{
  "n_layer": 11,
  "d_model": 160,
  "n_experts": 256,
  "experts_per_token": 8,
  "d_expert": 32,
  "d_shared_expert": 0,
  "activation": "swiglu",
  "moe_layers": [1, 2, 3, 4, 5, 6, 7, 8, 9, 10],
  "router_score": "softmax",
  "normalize_top_k": true,
  "routed_scale": 2.5,
  "balance_loss": 0.00433,
  "balance_bias": false,
  "init_std_router": 0.0185,
  "lr_router": 0.00125,
  "vocab_size": 4096,
  "norm": "layernorm",
  "norm_eps": 1e-06,
  "tie_embeddings": true,
  "optimizer": "soap_variant",
  "lr": 0.0036,
  "beta1": 0.95,
  "beta2": 0.95,
  "grad_clip": 1.0,
  "batch_tokens": [32768, 65536, 131072, 262144],
  "seq_len": 768,
  "train_tokens": 555900000,
  "steps": 5284,
  "dataset": "wikipedia_en"
}
Below are experts of layer 2 (counted from 0) of a mixture-of-experts language model. Rows are named router (the router's row for the expert), gate (a neuron's input weights, with its number), up (a neuron's input weights, with its number) and show model dimensions 0-159. Each number is 128 + 32 x the weight over its row's rms, rounded and kept within 0 to 255. Numbers have three digits each.
After each expert's rows: a language model's description of what the expert responds to. This comes from a sample of Wikipedia text that the model never trained on.

# expert 3
router:176172127154156171155152103181120092173122132103111149062114123120144089196181150105137085132116054118122136122130110126172102129124168107100162106135143144096086149130170163154109106158096117166063116096077129093042141123141197081059114155114105164158143116163108133142131119170130142137131096113151120066116119114149069150152113136099119153118097114149042150176136120192128115083082186153108148149136081121129210097142177088104137109103119139159158183119116159179166156101124170
gate0:128116133101096168120129116109129134143155103079133118104170097136150079137076106102129123139203144136153146148062201169105166090091121165154129074091116170089130120102109079196142092129179107183112088140142089126164145150197117135136183136115146144089113183140170099140102058172115142101145157120126076127123116119197106107092069150113128094119137090187112163159137094121122133091134184124132127172124112111096141061136147165130090141099129160103176129152091129155126111038207169
up0:161165140118113111121114171111145115076119098108109075169139164099185190158119130109152127158158138141097207107193090096151140139135149135139079118065133137179222105109146126068106166135097105153111150134141143161106128137152130091179068153137145138101174066109070151107171103092145081097152149123109128122094105157111121176178167092092154133115143110122127141114135162107116148170139081118112062155097118147147105151124086095117188172152103099143117129104075147080118178141102237
gate1:160150160078188165096085132146102115159134150139136124101154160122176110183117065124127123136157095128095120081151168117108146094105043097104187153153066098102085106110130162185154086138097102083089082177122139155142153125169121140063128193074187133166190067174176160149137141172168103168171128136132126125188155139130092202141133171127149131093051119110116122114117119148088122093079141115106164136120109165124145114157159085153112094093095136110120077107170142119146155118131118
up1:166155089146134166085055181177120121158145081119071115084156093183149128111070067106189135152122068153084139147177159139063097123131057120162167179080158108085088101108107133129138095198126138069083090183099147089149072134141113157143111127111163138188139158149143131105175101166180136127132147125186171120104136149110127093133168093120118160118093131087149104139127077115147084132144146137137106179123125138143170121087134123079054088178130160166152124153128152132113130125133104
What it handles: Mid-word fragments, digits. Word pieces inside longer words, often after one letter, such as d-ire-ctor, Ur-qu-iola, rep-utation, plus some year digits.

# expert 52
router:126142131177079119113127143173134148113164156175116144151151097134116097107119137158150153127038143180135115143129069122099142156091147156096112155152086121170089152083122084072159133186147117095177163133153062159117113105157134083126117144087132095142210116138112113082132091157070142168157086103114108177097147156058170082091136132116133181104129077173107141094111122142132120175113079071177095087177113089148151120106156096198112143139095188175168144150141120086096136169106163
gate0:081089133091118149123146119125130107112117102110101132140148143091125137066087142094072201143182118142066131206158151131101152187123114149115133129128097173119136138169122095097136151098188100094115132118167142177089116145127125136164126212150162179179159097175114097173113198128149072135063161125118054126102156088133089157116109145101133151112115083088101092108104067156092099122140107097187109059119112128141151149176140078144110130185123165156104094118148131114196154091090144
up0:180092147147136156116054093098084124121102129102155129113073131150104147180123142130176088130080148127134174123138106138100130093089149106170164126140120093131098125117105161122128106125059153137134136119145153075121136143131110129135085169142091070098117124145182082080135066069105111122176165114101160141147109210147192090138081102119152131209131167171196189164165194120128163131122104072078177144144111136128144155084124181126161156137157106146158189139111115114153128066161077
gate1:093155168084112169151111080122111138154164132084144171129142163166099129191160096130199103081101135071168146124169113079225081089170109147144105114162124171139118156130121181119135122121144145104100139085193116137136149135118107155163201127152132120122103041110134143122067150104102139131093149070153096160107146131127155133134066049128139111123149135118131120168116168153094131138142136074126104114164175113091177095186164083137120076166127125123116111109164069077112141141126057
up1:146120117086078154131127164194130123178163146158151198154128141188134181188156085156160092123139207091133065095120112111169083101188135073112107152175139123108116098095118132114172195135201095132136065130127106190120140142097110133123170083145148083135136085136151123113168104158103119165132092104153109134104127116089206100161114098128117154107189099137161112108096141152150114140191146077128078096118165138110125174118068101123093090108119143151139083109112096106092153154117071
What it handles: Adverb endings, table marks. The ly suffix and other adverb or adjective endings (new-ly, general, later, However), plus pipes, dashes and digits opening table rows.

# expert 39
router:171089108147082103105186072142119104064127119155127134115063174116138142068129156145084067142112166093152152111058136117100190126209170112206140173128153121134092142123067076187094147075145131132145067143096215082165120183107095140145116104120161155189102123162134126101144107135154171098157160116167147127099106188128172163149157130119139189086131104094140131107150138113122132077089124137108158131120099109132141152167129094119076087173129129129108109149161157117139128096094146
gate0:149142175063150079133125103151140070085187117163101102137133150075114147113118117164101118122132101154086123132094139108074178150127124080142147083131105118207149147165085122159151162092116078120110121147091076091167122138124195199094121113143166153135197159109066154133102083109149146133120134141170125092149112115078128140196072174099087126106170124133091133136134163150138116144116103151080138181146092127177114164081136103118140113138078174121120092129114069175157171114109227
up0:110143049146117168117112123136105170173131133116209161117127114110084202122115137094130151123108133128140156119116107158153098151145172129122116151171189148099161113075132155166032075174146137131116099120095146172095170146127103087122118079116173075086085150103127118109190119166074118127135158121075120144046113148125092160095147107132171119107059157094139053108101137140135126134163159183128138155090144095125100106190148138123141173095177117153122169143155195104132133133159064
gate1:100113133169101131135118085164119111099126059117120072052133119170098169142122101202117169098122091173129148116163123181132095117155120151083139176133116120166099157174147123132134218152078142124096143134136154144146178118119136104137121142107153159139143108154077042116124125064109119152092105136102110154125138112146176162135088146082065141098052082115161153143104182183109131174111138154149081158218092142116132173160156105100119136106086186084103095172159137137135153102167146
up1:142099133063171110123141081020203135078149106147099180112164092063154090177168136129167086170117036141088152132169137121160130167099154129137153116136140097184125137174109128111168152136154100102100109103139129132093118166141157169124132145056141135129090168121078175198110133162109112138132084162122124077112119164130115129132156117089145140123171093148138152183085104137090121156103191053091086134138151139166129149131179086078126115082120181127090097127129136120118122117137109
What it handles: Modifiers and first pieces. Adjectives, prefixes and first word pieces before a head noun or in infobox fields: national, high, non, Mid-fielder, W-omen, TV.

# expert 14
router:106078094115143064142128067095162087093129099133137141128109131129115175123091182143128162124120161121156125114091101111104161146124153156169112069156137132166175110059095174121144174122125076178168166097147133153125079128193153122094103111130191158096129190144137133165102051148128167121130116114097085077153122181130154095165154137057069180142161110146094165109132109131075142112176196142128091144132142174090145149170110150119163151171109129170123101155114138111083105045095095
gate0:105121113108154148117137076148123077085159092105097038101127105127072160138170150109106111093177100148095105135122129133137132112078097148178199144115144091114040210174189123152116139128131085092134106121121091101144128113175109091119102154128151188109096172130149139209152146158086162103146140088059086152158153105052133139148163128111132165139094078147131165126204129155124131162155177134145144148110132102110095155108114093131131137120118076136188082137126154117109119158204110
up0:130121179133058152124132141128150125106147106137101184178126179114136097131173090128145126162140102106123122149100144132119114127161142108098042133121082106123157085133094093133092088115099096131142132143140111206084141140136121171141179159103132071122133124064118151060106127114115163204114180111157208125085104142209138110130139158162111057099102158137153108162051158094135143107100061112112161101122140103142186124173139163070147132196122122129111197097126094147131164097084123
gate1:178143156092134138091069134142080132145133178102147117140104127125167114128171125108163045128128136102121164194095142133070103077149117116188106088125158142116128110115087134170100105098101125121152087110175110123108092143088122136204149102135177135095208113111095126100105098116130102126171112135104112111165085103111083127129152156141166115062190143094162145207195098147123161140114148124081146153130169088137123067198069074166097158130161152126104186159137082130114187129108134
up1:137080114189128107153150122137143098149130146179107108151158118134060079135093146162109140044168082110148103102129133143092182151137147095097077136119097142138122149106173111085138126108193102130124124174087153131084145130156155198060129142110125193183139200130178070133104125124179202168090117173172177141090163169132148147122100146113113104134119146166130102115105172138150109115114059121131136101119078145117179162093132149114149107148093066123115048091099166118143094122174106
What it handles: Clause connectors after verbs. Function words opening a clause after a comma or reporting verb, such as that in confirms that, which, they, both.

# expert 56
router:085098142163166163153139159118172148132108146136116155164080154138178134102127124129160178100160103153193188077114121114113103108084139145202093101141145124132181115089100123121195122156135138134156085128178121168144072108117112081140064085180155109135135131056099127147096081099134143134086141127122095147188120125079136043145084138080126112073096111165115118081159139162069182156129155179111143128145153149061136113141120154122193150159133150182135108154115095127075107059111142
gate0:097129109147125085094178128136112085076155111169144180102093146146088166095142170104115131144089073120103168138160156147090113146096056120139113174153120109094131172161084220097142132195046163085123133128133183120198161136092104091155165165090107101128147138112116205134093162076117132157122201100150102104100126143125079118100107112106131120102075137120192098185130157097128133137117113154145127160177122067137173119182165113141099107129181165152099128117116150084124135116105091
up0:139088115119145062138113150155163119123072156131133093140110173139084113166048133134130152089111128127096216119143156133104180173100130087150105102167121133131123092163083144127195064136094106130130142098069139137151131133132135139129138170136121141123146184125103123154098190117106159181154127208125116123063114094137089158100144105110151123158080106116160098151081165170147157111129115139061169107172026115112133179118180171145119147131151161149168039118135113071124086151148121
gate1:174158218127139130108129076140080105167182094087149124180119128106084117122160118134147108066123178137183143132108123128141087194139152147110089137128158078113156116118097127166121091096167132098139029105177150133057124136099121100078083130155139083119084148102089113083128080136188121151099139061085199104141124157113157126131120127135133074056130130100125106117146171135108162168135156136132181106118181154135117097108153149156118181189176136127192114151120093094123152102114107
up1:101086061097121134139118140132192141074066155161126131093123125118155157171156150128116130158149081095075088135149136136136187061128116128138166129116064186156081111138163167099100169141108104167116255142126132118173120124152142181141176135112135150154147116136182118199100158111085146109136127142173064134114129117160116136138169137117112158201152104168123146150104098112162091108119075119137058141108072122107161130134092099126143074094082120133085146127161127169153084140167151
What it handles: Relative and clause openers. Words starting a new clause or sentence, such as which after by or after, it, and, when, while.

# expert 12
router:128192145152123142109069144115104179145080140107121102122151036140118098145074134101113099156105133167137155123158227134103132092149158135099147136067148097115151128134156126133130132120121184139023118152084142153188213057131095120133151148125080169177104168087145194125155147107113119179089098058162135094138119145128122134122130093081136105111133070077079119080162145142128125139094105105130125118127190143093167164085123121110077118147156142163121159141100145142148147180148135
gate0:104163075070061113130205177119128121142142142088129119126121174166170108143187132055154110179160158133118112121136116115111089084150126112089071168117104174065177087186152120135121134115146086068064069167151094097102110069099149112096109130168164146113146141172129118113126119136105106124098098116151174091092127199135111129155115082092124103168151113108114156149107164151094179167178150140169179079158111175147111133115152153160130175133165117102072109123110133156177108143144183
up0:091129128121123139113126113121117154151141135191160109107126142155098140170092109151018150100143114195139108121081090153150126174091138177192100064130144151148115158123099132199183126149149143122146135158068169143171118175113132114169162090102101112130144056147118127142172110137115107157139149068142137150033117115107163126103172142138114095118093071076132100165100118150129121065071159082129080071131144151179189128148119148104177098144110112112153133087103138095062138131095154
gate1:150087069039159131148141141083172123121125120143160172135055071175160125098158098141145124157107181143139114122157165112117110132170143146100142135104101112097124176113131124162160148118115112187099126176195101116151121178035141192144116152114083094124096089102128097141121154094117085071102128165142114135163112119151095091135134185109112141154094154108174141168129184131075129057122128131123121157092114161134084143067148187118164113151132083111128083209127106167179096088124099
up1:149129162181129071173142159146122136093132103123137084177131153084074145095114098101157121077193194096118142124160063119162122156157100097157148140139140143150140085098117161110117127134102124100129198120137115164134090092164132109126160141175164111077151136162090128102155091170133178138125157132072157184077131100117141128131110096147119122186099110153130080142101118112160032126160120084166108129198115127125115194155109117177113117050091161127096145099176075076084122159068161
What it handles: Inner letters of capitalized names. Second word piece right after a capital initial in proper names, such as av in Bavaria and David, or C in PC.

# expert 9
router:126119101140084163113120158149117067093136114124067097180138132123189068156162076167138113110064175116105107116079160123129102093089163115180183135116131111146120104121136075131099111174126105140173107173095109141162127146080163140112105161069132129193191128145140086137142154137133144190144133151143087074102118119110100100152167164140117139112063127123115103119042163161071093149109129151168110171137126149139142138104132149143103115163075181114169166111109082123113115052115028
gate0:193168093144191117173134096097160087113151153126120093137144045125117134141129118114122072126089102106165107087111164140168134157124159111139153157172168081084127095116105141136151117122143055144093117172136181166108100153205070143101149122120135124154109098134146156091076067086215186141138158058174164175170147101132125182128090088161119147100152117145130141174089109103155115107150143102132111129173168138099097145138131087076122110166110122124127049088134148128153077128089161
up0:135186118101132122083108148070154173163131143137198104160157071071093096175121136149113090181083145117130138087153134153158111109188134080090134142147130113116133115141111136166181149108106116139099099112149192175121159143148126090154138123112138099166098116179111166103167069118108072069091144077155120190127128143139114115154134106109167153118162167171152154101118087137119060083183184125095164138135180131109128105103132070139105101109209167061073116084149162094144120171113168
gate1:140120134093091149141123127175106079096148138082132153153169093145165154141144122044133087073129079117100097130103159160127134063093153082164165129163135095153156142151080175070160060125117137105134057133121147072088099102143109121141148178144085144123150114149168118120176077087093192125134142139163107082202176136088102118131129088065171166124110122145154148155093096169146124157165124088145128149114150135208100089163101125124143077157141161089191147130149081144133163169122167
up1:129167118153193103114154129090104174126108160160119150100073155132090119093163156182115178182150139143165130104163129104111076167140106146068110110134124135072118074118164104162073178119108147119133175108150119154179135162111138163141114081115176140136104153099119151133063154184158129162099142127099135152084068111169138126118110179196098110121158136112120156112169122113073167131097175171153098122178131154054156143091171138115075189106123086179037121127093179141124116109112092
What it handles: Determiners after prepositions. Determiners and possessives after prepositions like of, in and for, such as the, its, their and own, plus adjectives like popular, various.

# expert 42
router:127076086108155175161208160169134147157103145125181150090115166153113109069132076066106173116149149148131178148088098114083149186169130144153101117149158153158170079126103120127130122151135102139131165188079104114172152135145115148097080078134140070143166057126151116179172188098083139110136118152138057141138183117105111133059080109113172153096071140076130101099126150149125111181095107157133117126098155125141157102098134113184154145097162093163115135142122159153112090157118060
gate0:114084094115184152182185126147178127107157161106113151114183135159097102086110138136155116113151132163093106085144124176116147118140162120206153115127121122117138096108101138105127124129037059128129147166113122088142146129094084171114149151095106109075108149154112162125154133134131111045156097156099118169155117147110098133078196204051130083090096115075140142044179124141107086137074124126138134114172156120115145179091106096137176165147127085145104179140148104165109147117193146
up0:097125120076188164153155111151080145131172121075035134116143154112159122123110109103163181141170135151043186180146089119079117128099125134161152104121096158168163158110064150087164132139127111165144131159088165101159154134155127166121140148133208055087183104175140138139147156062132129120132130155120122158156136074137176112122095083113151085122138090095105142137091166199130092168113125111076099124121159129163122189100107081100106144108168160118088173123105120125100148174173121
gate1:108130090082118180159103172106148128135202110187130122107165158141143145141133123162161129128121148138066138186091094063141137183110087162062115119145091120181191144127095080113137107157125129151170142110093084132158091103144131108192098079116130120094198121131118072113068159116100125123127164108168150172141113207062095070070136117068099114127153145163126081183168131134156064124103123150116132099153124159127162100095093125167143065154117142115116148103114119167116163088170120
up1:075113156059042131132159152145122128112105049111128114133113195119145130182078122109123147114124117168155174089155121093145181153118152164101028106133109150149064166136131115148176167089068178150130107066129126149137119156118147146201143103133113198126159105134156112140093145101141063158123103152131102107178095131141103089102130124124112150115132092144097115139172163096116078164154137119106164142185114124142129095123177185127170138169122195138143148104126097078158154069163163
What it handles: Names and months after prepositions. Word-start of proper names and months following in, of, the, such as May, March, Boston, Peter, Los.

# expert 8
router:124081157172092187170178096126158090103110176136171161151169136129066086168128130127120076107095151113093179090154092105099143111109090111160131122129122102173078161133099155118103171153165130121083084087130158138160161172126134111200188143157152100153161117185128102110141133174162120183081170136109134137089089181135198143106085097109120085155106128114182117135119115192097059129124181067132105116151140106165106154152092151094110108155095069120157132094078130096083160116091132
gate0:125110171114118139133141109125189112143133196140114147151158107134147138125111124128139120125138138148215150091137116100147134141069168137121091113203107139160114107181148128078135145133141091156102095097159149255121117188132134104123138102216136134095091118084154108103113162128007094159091132134167151099115148135140126171100139141132121103119079074132138115103136132123138100161112135126131160117174109079149107157100119114165127058118169157084056116141146119102137161033143107
up0:080219091114129121133167133177102150143151116059135152083166180143146117141145119133078109127129035102128101177144112140137135092161202171146098074090185110126192116092136145129124167124180097103114108162121153095112083126132077149111144116122136167163088157120129190175095109133155117149156150175148059202137153136142126098115152108084094135166143163144153135096180110124107155119132108060074123150077119089123140109149097080102165120122110138117149144079115123131147139214085110
gate1:137132149044145168097174108154146095099143170100109180137117159078150068125115123122081144165144146172104120076117128111092195116156094147131120135126156112197115126150147125138138106083165068126120161079117107120159112130158104084097157124171073136137117059128083124139137146153114150143153113111156111174144164167116122102130153164032134096132100133106148146122117054173128149111078147142152115086123136134202186130183135125161060093119152131120065153145187112093139190056091128
up1:103083141114114185116203125144146109165102130102124158155134142109176075161132123147151102128144116158115130157165189105167057125143135048120213128122120144090058146180106119201182119116093107197092146098155119127130115129111127120187057129155054131127136092179141085170165195084123126156104120180150107073151128153129151142137113088093145118066162168133065162150095102117157130129115127119105124109096111125120137123181121118116088160164167088117148085108100096140082155117108104
What it handles: Name-final suffixes. Final vowel-ending pieces of foreign personal names and Latin taxa, such as Lak-is, Tav-ano, Malch-us, lith-ium.

# expert 35
router:180095104091132138074163083159092155131123162115094148084176161099111091168113107154170092086141145049146114117110116092087133098098100094177075075127118149122171129100148109135091124138149168124176160151110127115143103085073115175080107133129110182187167156142097162122118142149139121190174103191140036082140146082177142078179142142158146152136144119094133134139092157160099143179108105087096086141080095157138152182141106137119129121095092132144153104130101058132119196113122087
gate0:185084050095132162100082134125155128181139115099092167069211128093146152139108138073206133113190124123156094106136128168084075159078098130155149103100157109124155063123157137112129126153181167163129104149180112126139141109139130118140175155167124079063178149134058152158151166138141075164179091110133145134115131055127095100134122155119162142157137150106134122124171091105157101110086125124090136099128113134078127097120067117148113203122191144159100138163121160112084166148143137
up0:192097070071078121116122131085131098162178130108139162098174156081134142115080130052173111093164154133132082101128132219086113157099135116148110107073170117115126095151117197144126131153157107175135106112208111148091127144128121147121138192163119083041168129146102156125148122093161101147172090074140126152105147066165094153118128136129189160179096162112130144162172098113142146103099097095088160121138120126098104103162066141151136162150165162133112092138146128129119192166150112
gate1:087122125142077133147099127176123072130113085138085144172139078114149107116090124131139058135116136111186139035149135128172155118078161152163116114132137140121138144132164122120139164079200101131131053061111139144166117154173174148115088113108166109157116161194104146102109171125141125135104169145171131159097120080136123136144051111160161145081092092166048116156119107134099076149115132165140146120105156086099129104075135143162138116121152204143099164089207201152125131120135100
up1:123078152144183146079157136154110157160112174143127131060173117086178111109091166168148106154125171140144099084128127124111138150048140094147116173097170077064144116147129113126141141137121160112150136112154082079098157112105123112093144168117078173136072109107126150116159111133136086128130093117078115110125109104129184106145115118118135099056194149165177127126176192091093152193106148154120156140151112161079102124043138125120126179167139138091055080152101101152114124102197188
What it handles: Determiners before nouns. Articles and possessive determiners starting a noun phrase, mostly "the", also a, an, this, its, his, often after of or in.

# expert 38
router:153110114101144140146148210117091154075080078136108165124127096118112117105059134104137186175084140137166172149093188107123195184187117081132102167123136123101164095126146173123131118100151127179103148154113125067189174169175098149107067135105120129166137091132139079166102173128087115150170121141187096086135150134130126133133126150053175182101084106136084103122165100128168060120069118153135110151165126166135132153090089134167087136117075101141102121091131171138103117155124100
gate0:160087207098100141165091122161085123115125134148117125096159129108086126167111133108134115089113143114140112155107098120155145109134178110181207134172088160194101181183099140112126156156073106148154111123084107169113122123151154151143167124127120082102140114187196149112127132103112156109071083143104109143168167119155082058144108134093138123117088168186129120195033107127156106153108096088119173186099169075162098139137141079124188161115129168115156106095138108071138118075129146
up0:095091140101145162145122142140116124150109119094092124113183108203161160187087117106123143105081142095173112127148123084131117116129163126129155101117088103131191105143140136194103154215138105136116019123137095095113183143172128072105153140075137149054143106081139120106162158095129152115189123112163134147165180059142122096165093142086112149108081113094095138120142154118111106145158096186152116127128175164173099157147063161135177118147088101114139120098156128153164059148161165
gate1:144126146110170152086102181084130159155160116101177134118108127128152127104125160115210135143113146151149134144123121122116121113130120108149143154010138205102123121148112049142176088103172178150079135098139094126118126108095119169220141120185120142095159099167082081145148118169096102118129136182143097123070120114124100134178121114090162128144081168150139103092084100123148124095184129089092148071159097118124147120118095067162099127064187177139175118183151127134098147101152100
up1:109108151131149138103126127086133127115129138091180152155109124103134145106168156125174175157075134155191159130121125147133132114117128120141154160055129215072120146130115106148207141083151126128082166076111097107141110116145122134194142150183163130079131099093086100147136141184081132142112142181132116121090091108130090158197123112096155170174118149157092089092131103116174085114141111081055121112133111172109096126118097074208122145061134148150200067151132170111167121113183110
What it handles: Place and nationality names. Geographic and nationality words after the or New, such as York, Mexico, California, African, northern, NCAA.

# expert 48
router:175137077099098104154120108086102128173083149103199113079137097151139161166126159126147125153134078131078091142125100144088115153149089157108116129093164103127126142181161158072146176143099135081171097156155128139123090140174141179114140127188156147159115061122083131162161100061190147116101143079110135119139117197113134148119190071129119137201089082142158155132092177101161143159143124130159130098139103167091055102164158105122147139062105140160161088141080085132100162124118185
gate0:141144137105117111097143175125096188144126187104161064121151114113168111101131166126131142188072166082058102079110145048127149164111128090119135130075107160101186117109113098177129186112126161114096099128159122105091117112118142176195131195113096135129138114080144071213137168120143072132200120154113101147133105077146141110106137127142151093091102166082150092129151131153145137139121159115132160159188197087134123103100126099148131077094087131098166082152117147125120052123165125
up0:114078116141138165149103093106167090103123111123135184138084131144150118111121105129113115087169093167209128162129104175113121137141134182122119126158183131111113109156153139077121107165117094132156149094067109086144116132109126149046092062152160069135138136157125233045135108118108160105068158129154165107106166147092067213128127128166134140161141097186126132079093130094129112134111094177156141109097084174112150155133082164119143187156182133152107178104186117124131151131126148
gate1:166086150214154130066147140129133186125098196150126101118137135124123113101021136148126116138064139089186185062116151076111121082170124131099140116102106129114110103155118072157129086133107113161133184194153110147148173116125068093144128119048114165164181170103132152111097140160072145152138106110123127138185114104132152120136164161146138094161150111112118135099092120153120069160172086114097148167117134118138126124157109207144082136141098156143049134093088137144140157137110101
up1:174104094102107059117100081108159158105078148123130161131136154143081187182121172170169105104089072098100120129158109125129168105195141194062126150161150087166131148172135172122165090110071068122123134105149153061129121120143123079148158180110154124171133125141077134103124086140148176104085173134117138172153151132151179165132191065143088087182094179163118151104080154096083104127128158089118092097155136156105112138153109156120123172107102173131126148151122083134148152074149116
What it handles: Decimal points and punctuation. Periods as decimal points in numbers, coordinates and tables, plus sentence-ending periods, colons and closing parentheses.

# expert 45
router:118157172093118130119115107103149182131179140150141126110153114133176099121133136097120068177137145132079092076139078140115101132130150126085075092167146135136115188098123072124138121157158127100134138122070128187079142120136162099152087137128095124093116076169154111100136093108163148171100127175104163150162154174128114126162146089171080126086180189090083127178118168059220122178121116124046134191126126124169074179092150082160123136083139092162180111114107123154112131092147156
gate0:143133147106059202089132133089172136124108149131142125125136087143166145064139129112153089166111121103077159085150189127160133162145150154123159140136067176130113130208116124123182097165125129164065095110123148170111152145107128112146157128104161076157140137116140127135155166115129120158083079099129128145127099120104085098162176125128168180080076114031130138071098070165176141107085113132083070197100170149131105087067100115111127134120181122147178081115135117148096149151136074
up0:119084163141168103154141103145079125124144135066121097135135184136087113121090140144126178124058160152125046121083084160143134122038132111166117099132171083101092116125147161121097179149092143118164141098131107138170088165108124103131131158137112121128125113120112200124113184124102120152175159103199131163086139148149165186094095141123124099137118102125174133151087203133079150154155142148175183127148098058183114155185093157093124108114119129111076179166135129084166102058117160
gate1:158126217112133146130165105129147134074071132086142100119099087068137134085107168151191148079064092159122103153144159099116146052048101132160135167146139148122094135111140123166159133082195127174095111122132155156138119101113093120142127166137088120094097160132125197117137140159117131180128175138160048123106070127125132129121155134119155129155121155094132067137179113099121121140133120059184071130123085163089067091116165094154174162151142158104119142140163108133114167132149050
up1:163093165073106111113162083137124177148144102168133131168147053158141140149146074134121070072111098148117160095101191197137122104100161140141079099156172133187128149143114104162153109141160117107125093149106165193086161129127085113110168148098099114145133184180139137110114069112154086168114136101199069152170169120111089051157158087142110083148118194117123082132105106099150139114149084134146087186107064122127136186139129121166146133123123121117158143123087081092114117131163077
What it handles: Table separators, odd pieces. Pipe separators in football stats tables, spaces and punctuation in tables and coordinates, and the w in congresswoman.

# expert 63
router:132187110123118151117154099124089112112145139164118107105118167130055092119144101115141144086156147078170160166149084169165137127194148123148121124123167141095107200048144150187098123138147105100148151125114089121120066127126143181108111093111162185168110111145083125111131089172182110118170165174159137096097128114129145147167152116173117129125155155126124080165064086078078114106138125067128139114072100091123173123197106132107099071096125102192156103172153057067115141155152164
gate0:069074154098176150118160172132141111138169101116108097088182058109159101122085132106151165086138100187160116173143134145164117128100163172166117094114137131169145095161129076159183124115144115190108130109075118118148124102142118100151030126152166159178181126051115093108056132117110112136139127144104084163124123057169154144115114175109125098110143123143048158128157190115114152136127115115135189140121117099114089143107146152143108177115181191143100097098142186162110157118168127
up0:093128111164183113120151131150138111112135166108129124100204116116150168109069110146090147114166163164139110149129115178138117148129186136159136041126164160142199147097125077114138114132170098163124085125079167100111111123129087138145108088135197088159133135103144091080077153100155110140169093162105133160019155135166170107164116128106119131121111122130058100137116131122148186100090108126120143057102145145146123104131147149070124114119196129131178117086217098155083132149060130
gate1:135073173148130152143126158124138176140127130140156091186086146050100142093158159151078186092106121122106140166130123156145056135127149131150200110132141126137137081090136109131113098151140160161131141128161098133116126120108168142117163116154168139072157103126123130143138147187157109108157148145086074076127035131167131076104094138124137146147200080163083116135153128156068146113141154099107171102017162092149085147132111101135134228121091154136059090121120130125131136110183125
up1:138149047203105166107085053143178088172116166116151125075112112143134178085108159097128145165138088144198118140093101197115089157086100193084101130139126165127119153113131129156111091112110177138185179101135091140111151157120144113120147157084132117131166116151120101093118168137136152097121165092105137119145115153154143119112131128129095111129107124086160144077145142093205132099116100099138148073140153105130174115173091184176100137215117136115098168153111069193120140091059115
What it handles: Capitalized name pieces. Capitalized words and pieces inside award, championship and institution names, such as World T-able Tennis, Academy of Sc-iences, Cup.

# expert 40
router:110120114089135121124120104126123120121105124204113068116166065172088122130123147072096120136122092090173191105140100108148075181116148101155168126126129096130118156080166144112059103182101119097127132206145125119137077062086077113129142170053108137141138069109174120128141064178102114126119126136141157121161159112155152196162143113194127095141141145099128094124069109099144060131148166111094133159128161099112125088129145125131146150124113194110105147176097182076144132180185172
gate0:126141132102103110100142154142149143126111078093183154173126125133149150077102081101141126158090143182090122147175154162151163075132158115156135123121154094151181124121117171077160097101146142217116074060153136113130150117132217135089140126156177151168123152134135146168079179100102137148140145136088081175151152069127090085099166144062132109120168082139121146195169168144096155140051167159099062123083143105165109131109176102117154121140106099140105084106171092146142132088124088
up0:116222131148123166149133131147173163080127119139148147171147129131146128118171110121119118138062168130168102113094120145096160120126088099111075089095159146080143080148105127066117150127069112088149131115188104095166149097132170129115152146160117174142135185059161140107155112129108107083101136077131091096173103241102098098097127150114118113158104107122231170167155137123168109122093139130101160111090148134099126130124078123118191143207129112068107120142079138162162150108163121
gate1:104160122096098104042153091156093113138176127140116124176162079187142120182159149137114153134156086119104129158094139155141131088148157124154129162070143112137115175098120091153117084136134130106149110111084151162100093106053103129129077081128174182155140100079069186140138077182133159119127103084141150092141127164130103103117106152156122094121151104159137208195123130091112133087134139146129133107133118149158142136106091169142095127158135085195203120152207163084217100147141135
up1:079203133108068125056153089134097100131178103141130125169179129152152119146142175133080157137181126162139126111090115137137131099130175106128119169036149086135078132097127111133145100127124163097142100120138135164146109115085145126096076052135148198174141116117082107142139089191131153119127125084157128103145137143161100125122083170152133080086145065164132172194119122115124148094120139123116127141098150176166159121078096140138086110147115096189182109108198151071207121144170135
What it handles: Space before numbers. Standalone space tokens, mostly in tables, lists and dates, placed just before a number, as in | 2,365 or June 2020.

# expert 62
router:123148177148148112168092111105141129110108206094134086102148112084141165099143130098162137136133103172070142086105141111101116060158167134113147053091105091181139123109140153102135113090139111152122147093123153132073113069165091070112140163131138126107147131105120122172108129138150071127097082147097161158180141205197147064167127131097130111171105211108130181125111100154193188157129151115107176153184161169135135119123149097108132126108136136116098169091132025091136140120120092
gate0:124107142129121084160162122141122113118142145110161149134156159120100066135121147150128083137118137077132181111170144127128072109041133143153099104121108150122182076157106131167123167138112092121112094113063121140133155213189126171052180177139178171064132164132124102127135092094162086156185138145106136119152095161158082155168151125125118044152119144153074136142116137189130083140196143131076132167084138126057097116115189147135112172094113114153118125099074125109121140073118151
up0:089172128107064127126123053168144104158111126157096138168153099089072212175092118121117112122174164149118106131160099184171207160157165122093183134098132141147080104087122140079172073146099163103092182123181164110140129110114134101080111111117143107149068105186144187134084187123124181102053122123178140152140106094109120139130131060175106117124171099182147082155094124052159138150117105112133107115123129130150129158121109122143129149166105117094143123120125153168080112154151115
gate1:178131090047113118157095193120080107120129091062162167066202095136149134118108141166159114157066104116150135057126142141177159138148180151100157095179080124150179123138099193117090172113165102143108116148080151165106134094094094161133198156119115131097105101119135141144090060171175072150091126139103115114159133137092176147149151099100095161120136117164142084111140152144131067124148125132168165151079154135153125181105152075130117105149131099134131152076182087155099113097122119
up1:123066132083168188154070138064187102110135154090131166141144121149124115132174099080172119150096132147113131147138150104181177119153161115147105095082118091132097099167120133121140191129081081084156137071071139150121107075144165158193105142150104157111066087148120074121158159082158111095132125066099102125186134092144123096122097156070189127098133124128127108124118165125093063142166170139182159142182111112150180141109154098175096119114125145079184149126174103129124115076143157
What it handles: Mid-word art/all pieces. Inner syllable pieces after m or similar, such as Walm-art, Taylor-M-att-hews, Insh-all-ah, Master, plus digit 4.